From a checkpoint of a small mixture-of-experts model trained on Wikipedia: a variant of Adam for the experts.
Below are experts of layer 8 (counted from 0) of a mixture-of-experts language model. Rows are named router (the router's row for the expert), gate (a neuron's input weights, with its number), up (a neuron's input weights, with its number) and show model dimensions 64-127. Each number is 500 + 40 x the weight over its row's rms, rounded and kept within 0 to 999. Numbers have three digits each.
After each expert's rows: "mostly gets" lists some tokens that are sent to it at least half of the time. This comes from a sample of Wikipedia text that the model never trained on.

# expert 20
router:525443536498523476460422481561466525421488531513503449588483511585518484462463500475519444518470535494527501444482504534459561495426449519531462491471514471504526536523494549459520495554586462
gate0:564562491464474467475477562527481585479483502452424538515470472526502452447468570465591446551509526449478443458447461462549466447535478532494499471504476518510578510491514559527510441522529523
up0:524425506455542501424442529521492521494434556497450495578552465531498468555515489466497419553517509439524507451441504466548492541536507601516473512485491541442509445536568521559493475483496487
gate1:507465529526568458461449526479518554408555567513406496566470473465537470495455453444499563461517466574474549456510555578508454577465461479589488478488516491524517513466532516541509500524490523
up1:497548495424513440501486522493482521471461438467466514422492445437450542480471519478528575575413455558485438450513506482528542453506480463518524458556535479564559438448484507477467496448501530
gate2:510445469444474467513558479527547486499514538501446502579446511585498436524496514499465502523463558498467469456503542499462518549481553529492523510493561556501563493527517440487507515554555442
up2:500438513489502472533435555430477481494529524464431462586448482516466460412446473412456535451402529504464398519486588492459490540485484525493512549533447504498514506511545530495506455521490442
gate3:440455532515490499554411525568486499477444547527495474482529515593434512439508578561524516454499522486561457473481546472548489448465485509565522495498475503494561648468521504537490493481481514
up3:445542533507446545530523620466453523477469482429432404486511499575452516549560554518591476495544434514527453482495487448454493492510474532455476478499485530569467494504527436519491519557453488
gate4:499469454503475434496470562480493523586543513476507486425539477510523489500467519550423493596504552486522473488542436451464561432450465512511514409496515515498485458527501482498452547531459517
up4:543495504487513497434513494547503547457461421439546534513467443450503553451465522491493512527471448435460495513499572487535561449526458538514501520515438441491458452500456458520522498443580486
mostly gets: " be", " lo", " has", " have", " km", " bo"

# expert 6
router:558469546451508450471500506506536599512500565516539501488483464625514495516476533514481482444516555554577478485418475529508546487451570510473521482459467470439514510538503542496493583583497489
gate0:490471493410469496438528438496439521549503480488482483501572489533540519436519591483477508525468527463499524527409519484535565487402518585504535407586482445473433477478493475529487471521484443
up0:466492503513596521487452369456484544466444536502514498499531547487488586457460543464502515494514544545440438537469453448534553582474514460489502466506517453428546477485542498514439415602502556
gate1:479511511471413560477454573485565437491424499436523487493516488523450476480486492556490492470493539546539501507521539486455426377468558511527518491525491490497438492544460430520475475511547566
up1:452497493492526515475484524526465475474489574465578457467524553475563517558485460526496427531562520543425514431458517575537660524602502526491517486457496514503524557501509461521543506450453519
gate2:511518487485538492515510537525507485443493445430480505516513481536436485502514559469515492525524503535483414502505479538511493461467444507462527493462518555499508543533487396479524489537580580
up2:550508502519528453485523492438478446529501510417417462541563552617469516531427530507502480471577583506511443516497562499511488465453478470379518486549480526481485404519500487482549479582541528
gate3:548449490468463523497529483476470553493472564423492450559520447561480493499485503453502473490518465505458516423453469505481464466519459483493572405439502473509516478560480449528493466548497514
up3:504435531438478505493487538545500473511450482510456497501534498519440516508449521414503486540535478555578448419526497474571493406494553561486532451581571499500425477462500523461534539515568546
gate4:509459496504436537482501519495568534456527512582533549511404464566463468494541469512462496492501488518532439516494529609451503477528591558502463547476475524492533473600513502515507497606491510
up4:455564508548473500504498435491588523497532586500506442541466554534498529478537482568507475475482541528549551482474502570476443511484518515440499532532413553506559454580498579508504502568468593
mostly gets: " Su", " Ma", " su", " sub", " pro", "au"

# expert 21
router:534488513449430466483523501485494565506435501477454516546405491517526507538464540490512466547515509474485436447442524518436498502473485489532488508504451433485559538573548496573510505554580506
gate0:543488462446458477450467490507565469537434465507476533473443455442467504541548523485489546456455503531552511490538472467431568547504496522554444497483555438411543518512528550503572485481496513
up0:492511460458492514461477396501526521529502500452492515498476496520484498509490458477553478463474508477526451529532476466493479492415465491505467448521471484478505604496520505446501490501589464
gate1:536469526472506516537463420480530462548410464486510535475548518461540517502507480431493520568487506637480488473442546466521537544500509502518469532490465504455600523477530489472507501537498513
up1:449537508487462510466456465449479503470477526504443514536531512509450488506517539531511562500504483519484559468567514450490536436515490473406457464539469446496494508534483513466503517523461569
gate2:507456552514513522507532482531452489445552513494479466530485584505476515505450520546452479534484543479498520455500522510409475531480504487441492470530473471560488463492464458512503465571583453
up2:557514485434540510487528460395497460500502551447476401581557569508486537462505499465448473501527507474533552517551526465534502525470512547517492498525478430524458449487519516525487527499571491
gate3:486505506532447460463507477466544509513468503455548439428471476464486520528502532521499518544571486564541604571501480514522506511477468483525450461484486469543454503498505482552531545485529575
up3:478505505551473509555511484480437465518524494480454489532486521472499476452578584486498520553542522458519512504424477480525479505456547498557477512495501455587511521540510436500509571555408481
gate4:491486457585484496510515535479461493454425492460517456429507493524609492519501449562468563482476582519491457495515511475475484512503505462484537522491488428492461556469543532490498511473439535
up4:551548483454461497477573484512466488522577552503458489476439491539555510453533544503537576561447468576505497528467490467483553542557525558482475480434511548435443490494482490510509558462515443
mostly gets: " 2015", " 2014", "–0", " 2021", " 2019", " 2024"

# expert 19
router:506474624474490471499495480519543542508496513524450489513513460574476528492452562451487499489555533506502511462455486524477507493411532576462444455526467438506518471556513555429498526586539482
gate0:527430437498436493423470482538496501494463521514460529532419557518496499478525515479506468491504518435550506395496505509518548451523468516520474463553540489469505531547441564512507556583513468
up0:488496551504473499472562476450510513530518530563473463495420489511497520507455558499508557498436492413561487431465496569531515525535423530528503453535504475448479489474515529616477413443534524
gate1:494510526497443470515511502500460581482425479465487522365491513422461529514520539586480435467507489533553430522521469508549481559503509474476514493481505558545495534509461495522459538494574489
up1:458464468552438492479459463476522476550541485498409552481488452486510504458402548549399529407456485496530544491507520478459512560470528566492495606486464519521489545513484448488412507531502548
gate2:530519478514512479483462519480481554421469615498518489558482497463533446521523512484540511486436501464504480484474505542448512464529457580427490467470417509516452521461437559511471465474569481
up2:537546503583478524483522475460502473469473549450466503574490513569507486510469565532523451465515536420486566523457455483457483487523563618411471523506477497585456481530521487446488497482506430
gate3:564451488469426464556472479487510505439494575560502476417497522516490452525549468480450384555430465561484499465552526527495530516495548556509502478511500546563479550484491477493565517516552387
up3:430481533500474494442548579530600470428445498532529470504490438562482516557521507487518466469497476532470516488495504526536475523467494500561430548478450550548492468461440423499446513566465489
gate4:447531530518515425499492460535480551571520535524571480453520591457427517474457542469533410498440512493546508514508513527535549482529531523518433472529552431433563498465492514468482465526552529
up4:518505549505482448425561445528546494501476490588438556523457518537541462541497497495460542539473491531533433522471488558499498435500501484552568493526496489567461450480485413553520514514460493
mostly gets: " Bo", " San", " So", " La", "n", " Pla"

# expert 15
router:557464525474434522463472458488542614525473511506476481501435498543532460496406527447524514526458530424450492456501444503477511457487510522498407493459442398507529558557529522487536527504506526
gate0:504511501501476524379576497515513532515444492514519453488563536521534480439526568523491509567494513463523563461564459497490545512485574505564473537577521426593543490479502471530447535471478558
up0:516525490522510489533486490442518487539466527483530529565517482518537436502525487461617485471529507478439525559446576487454495522578467505491546512553479407457464473542621551605427483485480531
gate1:514488548400495498509493468467554516469506541478549490485490498565401461493416495465574462527430480476458492457540458467524495574447473513570521410477497495459431434522526572499521515522520490
up1:510444399475532489443454478499431472461528509502430476565511480413510484479523505510446497501464496469556504418553520502496532458536442473441522545490430547493503498451442499527532489537497468
gate2:531423485502496505565499521500483471550477512486449506513516431532531488467484522523520577530483549509434470477516540515518435536459529431482506477435512497423452522519487422587433531554492513
up2:468504500557501539525549483466510577488497430430486518549506542493445536559504515486571526488505486527459461488496473567511484540492524505482450478483465438460542470503470455538438507464509526
gate3:457535570454501497547461499468475462542454473537515467587529535486453489479503569506506445446495473492541492489441552483466462548517452452589585497549513501464549495584566501555516540554494437
up3:400460485478476571510443548499574436468440445528498526486442454528511433504448506499541514504487485531514472540517457481440545561484559461566579525514520512547520581497462498511501468535492437
gate4:478488476457469540502463510500508492495496476491463516459611477498438437525477459540442499473554513591606524554551513455461534541427614510546466457567476447505442459511489418515489534548546509
up4:503471494511414524470550541492576476546422413450468563481470554491499527441470470503496432514500521516589586478492564503523540506533561528455491532556483517402447511461476487565486520481501507
mostly gets: " \"", "ć", " Ka", "“", "á", " Sh"

# expert 29
router:535454549442487485482467447565535507405483498514473492505488525520534425512506515489586507534491524519486482412404439533477525455491538517578428458549458499492559539483507520518561537537594473
gate0:505479535433488456522473512529452544547461445547499508520474554513532476461516522436463481546570469512556504556550488553504524449490499535407470479470588476546479513526569470530453548521432491
up0:433490532503481530485513502446481560427509413505512568574493474509535500469539467506554509494492477444471484475494517561537509488535468536561476428472459503447406503501567518526467422451446466
gate1:491502442497476471535460470512566503503478519542530455530564519503513531537462564574504419451495563518471505494468512461561512484525556429525494506484517432431525506461536488514450519512514482
up1:511430523480499493511420515567464483477481518502547405458569514496479455548530521526536445465542600506486500481475556491521483496533464471494462431554537496452517450470543491443588489494565516
gate2:483471441472457511507517500455521528521545514450566525484545468521431476510526499480435533542555510513505440487442523423442524492517465569574463531477482498416557529462481518588521510519546558
up2:474409499453587469558422456469509487552531580491549528434439468465471534490537496537501439542534432479506487515532603442504459474529473497526421504491454464502504493401520487481541397490500566
gate3:504546526509454496532473562482470529470443500462475533463459511552526517486464488473469526504421497506645473547467519556510545465472492446497472500479498528522538487531473453435423542574428463
up3:470524462510518533482512461478461543506498529473466498504498485467488532529537460496486484514404466485510571526440447575552548460509463562559495390504465520472513415462530489471414500528491485
gate4:429484545455457426509471507542475481451446499532511504498513479482480439524495509523569492495443440543434535427510514513473485535487496516552454501430535523498410506521557471525531504440543403
up4:491487436484477518528416525492475506522492456584502533575610531462557464551502462542525462525538486470529507466537474420474452527477504536475478523469526509510518485479464468519466485515462491
mostly gets: " for", " on", "On", " held", " against", " made"

# expert 14
router:515437532482494429499525532512513523505463571459497492431480477528495448485503541535497519513510522444496475450470412594468533559447571557517421443503426425493581530528471477498511507510489504
gate0:545426490559509463555513432520427489510524515515521438510486537492519491581520496473444511557425541552488472542461505573446483450471537498554444527408500550544449510478527546536478497513474480
up0:577458530511467496539437463549557467495563459521481446511488541512518514538512462485395506538488498516551467523478503462493565564461567524482519420483467502489449429514464536531462493542481480
gate1:449471520535480499485472508502495502525454491518451503463585529627503519552550508501504516525540489453481457468500497482519524417458495634501496467508480493586559509529533515483470429520534489
up1:516506524524491492513503525531549504490478448488487524511544508542478534497545528563499535561556529534462473498424497487508548482456500540566495480492483551450434565377559494513502470524508485
gate2:471544494569473506600506499483514461521518491472466493569458465504535462493411464514510529484561522447566410550524434574538487477541487468480493491511509533491445486523561550489522510535509481
up2:529529523549533440592460514471553450486559480522570585448497504488472513438475468477506534511493533524591495552544508556508513550494526565487542524481461500467544521489532526515431509487544531
gate3:475405545513509524518427505500504571473534495459480473472538528484479545530486544441428442563439490443499568459488488527562507515522504519393470449514551428512456538508419504506533469464555529
up3:526507450559491576493549522502486520522521418462537462490511519460491484504469596515512537594548500453431510489470541511536531483478474450550435506432481491456434547527480517611493527461516518
gate4:433468561501508552504481565558550493515519501501499440537453568543433477536522570513528541552511502523469499503522476532540513496465600542547435456541486572600557538555471487518571580446503554
up4:418446487435546553469507503448507501476481472452636510519465532476528425531527503511493453515514530509489540518481540465483480535476478547519479452545459505456472503456516517487474490475518527
mostly gets: " High", " Born", "---|---|---|---|", " J", " App", "="

# expert 2
router:489435547509460486437483530562487574501376458460459478550496485560508485478459565472578501528476554527467448471470479459439507482484496450515471479486519438494501558504528466473543564599495491
gate0:517483487467509465536488525475572572487481536552485516446436512526517525472464577462462452595514546429509573514528458537455562514515518530459465479434538406515534444538505488473493539599498499
up0:489444474572439487505445521534443470525513439482512482501488440570509575488414486441482517445466433480588499535502508521436519472453534490531539485442555428496474524534568446467524518549491508
gate1:517545504459503588440547529520539498508475469422462528479518466491508505512516472446445464496521466448437495510528533504443499478429544553471532490425512522527465524522516473535518491486513489
up1:461467504462498522472465508508515481530546498492457505499564506489528476524499542603446475487499598507591484527489528508483495461530546562487509502529519530518495479456563409513510512513452430
gate2:480452506466507521418496490542506462446455532506470491504458529529452483456459544498503498426534472447519481565454444600478506455456495501446500487425502448558556533476435414537527516465571531
up2:518473501510446512472507454506511535499493525483520516463498493549458497507454468464534539466451507470411457539450433507448524473468567487407435495493480493473514493443477504498478531526499531
gate3:456479524477555469466479546506451469485509507502529446518498542523497486556535492512482513529485506455467443411473507523510521506546475530499484471433498542498472467553501494444494507555530497
up3:434516530500493504537547579496501512516508488544438424518489537487565487492445510515455510558549477516515555519555530536510503459467536581475479488481470499533467533567532487499494614552504539
gate4:524512514507470496468501492409559585598495402513519483493535503516529478528544532501474421497535496507449563526530524535425579523487526521513436546461449480543505517522437493543518478530474545
up4:522447628481467518511556518541482500549513440501495462514469509477476445491510475577540443562529519437493605464539471457493527462551496507515491454466475513490485528526472560506528473494517515
mostly gets: "ton", "ö", "burg", "ford", "č", "uck"

# expert 26
router:504455532436451507435418512553506498530480483537503477499483460568506481509463587511459518486436523447562454444437475526462572534455497602538476511482451471498528538522524527509503584520553447
gate0:528492545415506402506455476500517507500546541550472466416535522456538472464518516562522522475508528526510509438517529556563564508541551469568472596491480557539437471475456419498547508523508448
up0:441525516484527592495484484468520536514490439494474498503520524488505537513513518574475491488510565430567543515523507565463573482487558514436522503485471562488473466579418492477508495481494451
gate1:422544516585532527517496510510501518473543545478487501471444525535504430447519475441464522437500511438534470496440491517416565503485511555490483500540440496493483500505429438463516503526476494
up1:474493504530488503454463505484484465523485570584500483488490586541541495515514492561465460555430488510547567537511514524452559540461532476543493497518534499431481501544618417543474540550512362
gate2:457435466472482501516470477577465535527510515465501519490442509508504496541486491458494406518485417574535493491550498527492488547502517480503537524459395519522599493466508545505510478460477527
up2:510450441521457498514508503498533518585507487506564506528437459560574534592543513467476451467481521563448511468550510457569505531484533467532489515456511490476548464459449507527522512516466584
gate3:528488537444534476546505516414550595511568553508534528452494471493498475497503546479545482471511479542542390523475503551550471530479525506577503518439511485535579508482520522508568523505467481
up3:542537529434439520486456414425577535539514516505567535552546521501545513518537479411522474507472423550523417542517489546565516500486445530491515507416543533570503473516476523538537518526441399
gate4:464546537430536514529503505524486537465493447433545419501512531487458597464566558517475498432587508510528503421469524517465490516506460494434468384441523531549527473529524528485542506472508418
up4:471460485461424502510516419498459458518470544508563575516510440518523476494449559366478521560557532418534452447460571548534524476450493511540525532442461585492484504505561516509498465519552528
mostly gets: " between", " in", " during", " York", " same", " father"

# expert 9
router:506459546496462480469525465532503554458466531479483425503487500536465469480467463535509546540515609486437464466434411512416479479456588512523426469434440495502544504521526510447534518505566470
gate0:471432485517476527431464425471534415443494510432528488636562468632496486547462533490483433525535500553576528535496470511460508536525549487528496474498541510501464482518521492483495485478496494
up0:531546473474567483466496440550502488472518497457520560516509456492473485521530439548542432473482500499563502481474493498520446555513536495504500507624538546421482448481522490470453524519451377
gate1:546517450509491502507534519470482555437510564524511467477444474550382480462473540482469537460481452456517460520419441451526425377487538480552440486495563532510440519532596513538487484551447539
up1:474478513541587462546512448525544529543482521465488549460470538515413522470532522528526548455410553528495599478439487470542521490498538531417513513425468560488491518513535577498452511524489489
gate2:565439583483510514545500505562512536571459526551538472463452488466496497462512525518521536497451436410495523493482537526449563437591527469511384530545492541446453512514496465489491546496524513
up2:514512529469531437501514502439480545531515536506461498495581535510514452403509539545463529492517515543440490490465464469451520439467526481539516568456503559526460533454594524435481506492470471
gate3:458465516471418535566487496462459525457494511407408479476460481496474538481530509456529466493514484554457490479445524485521491571508511496494466486567407515486499497479444537540552438481574477
up3:524457460528437525474512459452454525525500533451540431530520525459450531501508446491446487418504561552512505478550569570474488485464527566561423519459488473512569501485527455551485501463592448
gate4:448497440531512531464508437494510452527433476475490562534473444459548497462407536480521471568568487468548468492420477511497550545502493580556480469508520527499488497479558491479560517471480497
up4:499523537526456501517538515471518468517516452502444520452472520478603528502404498457503480544521439489530480534525435492505486438412462520454490495586480525505477515566431518540596486430449526
mostly gets: " X", " species", " Class", " International", " Ex", " Canada"

# expert 0
router:512456548463503394501482433582530516390463532500486474478491558507552440479479506496546470550455540523536476443473509512478525492494498495543511468453476536502524603495491490483544550547532458
gate0:560509560450513502493467491464576554557515603496489561494520496536548452474537601454440483535522530507505542453490515487491502574498470446486557515509459489533530431548510566470482520575517511
up0:497485523398514531495520487494488485538550448483550573499559479480559504508475442446499446514497473501522486508534504459536485536587505553495535473509473510510470435498512510440456571577459478
gate1:493519514462558502448443470484465512460478486538523516550508444571566550427514487516518603497490541538511513407545456526485509447558507504510484515486514474480543515504427502407489549514509413
up1:531483583463550524514496501466478493519547469559530537492511544491507556442556488550505509469426482578489547429488550512540497544557501491525507493563486526441503513449512504535480500581422424
gate2:558422446456472494440514499548486540539494477547518424528462521510522509537481546385467450508453541506405563531502452447453505483478482494503463512418481490484558521450493532520511479546488437
up2:465461512486520507455500398513508516518537489511567486488490487513529470434471558464477458483500594480479520462505447444511508505454440560473497528511436523553484477524554526492473520542468442
gate3:436441493488515481456437478534564516457496521557482523519477558520522490519560524453482453510529455530505479501570476536530517491554498457585498489534481475464513410559539506478578543498462477
up3:501486479527469533530425417492465470518487529407452486569523482538487452542527387545525472493488530480499481477470497435565474504448482504436547480499468500451485532484519518514557488458476511
gate4:513541456440498466494546468472503485520500499414406462441486481511467479484461505475474485434493557508566498505440545554500549577538536619480490534584484532454462514521509564502488459501503483
up4:572472454519524534515492424474492522502457469460528548465474483467471531447452483474433484519514503458530522478503527496531550419499463470433521482488510504464526570406521512445562507517500471
mostly gets: " but", " more", " not", " known", "ally", " been"

# expert 24
router:553465547464462473455474514489538571472508551596494454532471485552535419436465568484488450565475521443509542498495435549478488473444507549508469480507486430575496522546530505512546570510496469
gate0:507479499487436474480553485497466527474482513457471530516471485501502508454449590424520479507449489497491427424477537453470560497527497481510538516536478491492484578600568577428490532556522509
up0:462520568514509462494548501502509556533449453495491543450501445449509496473492552487518493417409429506516428550454493398564468524475499566399622475499490528559515576469543524405554530499497467
gate1:525545560458443481507514491495573519510511460482530513533488478565547450508439498492519551525466513503466419526459443579530456546520487459484462521475466476484488493502538491549487481493487435
up1:536482504529432443450452444487572512505500466507435509501476529463508523463446470499519492522403456451551550465439474403525494453423540486474495516484490499503516519502497471523505512521429506
gate2:509449605477547509502529457491551544503461489483579533482432457442543533509559553495562482531472516496495496534504470536488538536638474541488491395480507462499491596567501441557486515453539502
up2:514482508500518470462534508478426480506500471584590516499492466458603518526530531532541498548501521532464502533453532442518450529498497428497487467489552481569443446438589506499501527552474469
gate3:474509472496478430510494475475486508461440482449532497494453478476521480511526524587666438553471480530479478486485557435479487453542500456560518459520485514598502578563508452555536580506480516
up3:500479615520478491591536426452466522488459533458473578460466547508453553472515488532506529585470566527566443401496467492529519524523528542548502533519446512497457520571511528471557546514530513
gate4:559489518508514443429473480576500526409448445499506536552532517533515481449489561494567470537477465474497478576545475446524465434524520463504548446470526512553523547486516524409512490495514463
up4:467492504548444536396543518478449491509519512502456489469494523475544554496425552480505469536390475520450514488508468450528490485495545433484517495520482440500498528487425481433509535468510468
mostly gets: " Wal", "ol", " Frank", "vel", "e", "l"

# expert 17
router:520459496489428479483467470497527555491447569519470478488446511562486501532497542512595511475467494494515509547464464550453501467435547503627518484494466393484530501521510472505476611553493488
gate0:542538577537478500539466551583476495520488473540525508557460487506460581435524543483506506484524470480525475443543540480530467547460443511510509473503464549567492527534508520566573564527483473
up0:453463550505530544501473531463595485468457554530469523512488528536457470411486442494554448516472527528438520481464507524465502504457518499519521515521466493457477493426480489507390562504451543
gate1:499451534499449557515481473472492545488440476509582538521512480507594494512484507521535501455558478551434499512494482460492444476530539524515536405461430474552496522501509510432508545504496464
up1:506478524468428587503549469397554487525469554479473495489470525501443474579497493437442522499509484490457544521554551489489485447525520595429487504514475422532468475549521428549515555443523538
gate2:492476497569492498575559424495512440565479551479480517490474501500526584482462585507496488488534521457513489538463538483406476522595457557496503463473471427439504601489543522512541513456510466
up2:526495517471516544453518488506478509537479464473536486518454571464447499498513476459557565464531589404523473505486470569467529442536528573491514430463467468455526502560477421489533505451480447
gate3:477468515517526568522479489559427490538511489459537484534462485562495415477469428516491445500444492434478479505454483602430523545566479473514553470472532519495477466496558519483486538440500457
up3:468512502494518421526543412522479561554523498450532525513446480549497520437482517539529549529501473525412477538446458542481465535535517488506547494483464519580533465435507485498535497519502454
gate4:510522466449468478497429552523515535536520505516539538517448475528533460519497516575497556537513536489495492511523516478530465566479450498499441457508509517542513537490578543393567556495496468
up4:525448524514457461546537437569474490536496471578481508483511508531481437497462488592559531480469508491497574515502562587480548436507495524583528459548502535495459532512588454448510576549478501
mostly gets: " Christ", "pp", " List", "unt", " d", "act"

# expert 1
router:530497536446459486412501454539515558501446514480492457525461456537547460445492529537552532559504615494468455426456463502419524522519479503568512483506511460500553584514545525528463519504537410
gate0:501560482506548435473451514508644523519545521490566556443552509495491478510559442521468526538496510536544557467525452517554482535528497491445442552523529513493532453494502453529543508450480492
up0:523431441526499476491541464517457539528441497380491523528502566496473521559483523529538508522572491476531429455501516525508483519403461441475423491495501494459516563453517485508534493502542517
gate1:532505475503517547465471523416529550509463535540530490464503477528449499510543469524524522477564566497542417517469529535504460484511521403478452448416419479532508548522416502508478446504496436
up1:554513503491448501528477493509519497511453537516427476528532414513571445463491464472404491474504536443495428516485420508446527486440556425469509499448496510533502589530486574472513475562496467
gate2:517532485575431469529457498514524538503493459556483460464433420599387463485474507433491444460429449481570529492501434554522499478441520588544483466483526483484482563547566494513489484508484513
up2:542472508502505523491450447464524523530473556537579475522501520557509479556528503482487455529431489478505496509488445570537479546487440497536504490541557519524544519562533488467496462465535566
gate3:509462524509467503504506519550539548474560515506457425493437437534447491420460579505424473401461486458507601463533499551474521452465540486549469442478520480483546467498476461455551498456458484
up3:598422460527529505507517498610503569460533489526517494490455478464518496468489519521455460507502516462486531550596482507441529456436527464517464523532494500525484516457484504446574514494479479
gate4:573533472524465535486500492476504489537502460457513529467494440472459468402463505521516502491549594517542453496454489504478454464446548525414506479498493503514468498531516501572449524517482508
up4:476553498545511495535495511469531499484462491414621529450501479525539430482470524524577521528484534541513550463464537492546489458489562572497488414496507517487464582480510525508442519520487508
mostly gets: "BC", "/", "2", "4", "5", "9"

# expert 12
router:491459543521478468492499499523512591506466506526527477513436512556524483499477517534497515464510587543523466488417483536421504486516540459564487504490477445491510508509491456473561592578457503
gate0:509487517459516459496500455493533487478517511550434469523441475498480436531507470522513463533510557506526522487503567522495540550526416538594448486518473473480490459592501468491439524521469446
up0:562498485516565535476427462531471454530568518539501518447518572426462499438529452537456432502553481572543475506578497551447542540498539502509499500482444501467492464398466454441564494536501499
gate1:496535496496517521460513541527537468537427491522478530539547507507456448492489516546533460499483477404548487522471520553538525508509508518534493513470491489489539468491477532482584534495526512
up1:460491530523511470528504491467523497442414513549489470510463556504526476437449533516553504517410473486505450493453487484409585570528535536548534491461504515476517550510553495539610453565507458
gate2:614489488573530510507468521497515473480492553535485414594429483515453458535534487590472524486468530534476508507415464495509488532529495491479420485527529487501547477517521448459463466547514515
up2:552482518484496468516537526540481515489464472512488540452440596514454454505447519600472521566468516516473568419597489433491517423478589520517462501496521458494498458463501435437501565517492545
gate3:546506513470448468493553445553525534495477513443457489468381488512456500497526480504490474473528513537467551523471519538470525534468511471480487517465494526478518488549525534476526444507514482
up3:524468531452459466531524512531472450462502449540448449432498546481480502424548505465431567454489554501525479489469455444454611398450532623485519459518500460434496493493554483475510518472471467
gate4:436463472501441518489493541537478502492529568428452601495486503513520482548506457477476513480489503475506480394485524479470575438486520508489454441435548555549492540524526534454452550492519528
up4:472583509511482482520463518548487497507572521453474511490427549477468585564414510568524534481475503478467443435462512453483528479515535534576527494478544469557538458501576537428466493478531438
mostly gets: " William", " John", " Robert", " David", " Thomas", " Charles"

# expert 11
router:539440555436494473447457514556531526511497521499520472563496452542454498502459519497518492507538545503454494490458493497487514439482554507468522434468488473552541490463515555443509509514514455
gate0:523500518557471504451497461551476540542498442433476498503522438507454497504459523495511468423484485557450520506551546509489562459512523490449471496487561464527473501526532523485531456467494522
up0:528489540500427518529526552590501494515496478459457532509490518556458466477442493467533481541438491517453494480525489567502542509414476497458493497487428464579515526479475559497452504479511439
gate1:560480492579451472525477467501508494501548492489528537493445476504536529528471493491477507504487473548463521493472564521511460490561461560518510507402481517486492571489501483555564505530501458
up1:446530499526488496458411499513413501476461458516533472548468504555542421522485447461550526534469473525499531500441528417550483451484541550487503440413534517501462473507554480535507575545459480
gate2:505472508483507467488504590462461512526486548443513538547579542517470530470545552493452446521486444445502401437497495447498496466490523515544516495499400447565543518449505515490554571565507485
up2:502526579514535478457432487470495466499508484472521484523498502496443502514540491495403411529483479491504448516488530520482512517569493454492476550578521426549551581452571459448502510519527549
gate3:474495503470517465468421490459521515558492486519528471497477463529543450499476608521551424474435521433531518456521547534536516577531421563489504508467527469458548510513476530477500521470448507
up3:459442488534556421474452415522487504519501468482568488449501535485489574419456480443516483505586555484539491485575488506475476492514516497438524462415463468507540573483498526451555474531462453
gate4:529488533529466421523465488478501493505457499500496479438490517492484490503514577545502452522526467565513547564456435526527496457476458555547538468640475405532493449536471469537580562562504520
up4:417434535500540434542551529418497485509539480533612530503520422551536462520526481557515602440502546560477503490463443532525580547549506523512482532533482536474487491488571498446511513492517497
mostly gets: " Be", " time", " Pe", "ne", "pe", " Ne"

# expert 23
router:453464498457454498493467534526506510487424507543531525451485482582492487505520530528527519536484580547567513480493405564522523544470539510552502504435440495474574557516445484475522507517601449
gate0:502462432508465495441490444517478486562418493500432489449479438558453531477460502545552438573529533469510447477484545412510557441461490561493506563535485529488499576511464474559472486469485463
up0:487535481474494546433532482472430473496513492499440434460459489433500525531509437520485538554482553506549491479489489504520557514525480480541493525557561482487497580448475437501495507508489483
gate1:553463550539480537539528495543471507548559470484493454469502533454546496505488464466465526480540536497501421452461561503487541390549547510449508476505463514516478535587527548470445512471482514
up1:533495510510453544538570461510493486523501447460521563486517518476564472427522478509544597533558497562445471481466487467460462365557534455491502502423433509523475552559424445506460480534470456
gate2:490512490489509566483461542525468546438515504567445465510513506450469581460530566464531495441490435477403515490450595545460484451522569522470391495534476472503541482524488496571441489546536467
up2:497528486523462483489531533487471511519541405508480503550507457497511524455527575513509523508468545445450517500587444502519488506460532475536457594568508505569545506521520479512503518521502501
gate3:454550497452448491486478529436508521506462453509447411488596518461552472468455462567486486515466498436565552541493455485464484390413483507519567445423473480586558532541554572585505527494513461
up3:518479505415517482486503484439501490522485514563484435473568489452484498499562411459448513505514505547480549479535513547492437433487486419568533483427509527536530507482559549499490527518478417
gate4:537507487475457500410466508575473536577504450530482473490523497565474536460492570480462498476504450532444481525508499548465515515539459457498455463469538507504462448551504502519493445579553438
up4:501512499533517526476447472561569517519533493498471541474521414530488494436458474521493460437436481515458516441569570436536473531572485465450464514426510500440484487539471522463470486477478454
mostly gets: " gr", "present", " creat", " Art", " organ", " develop"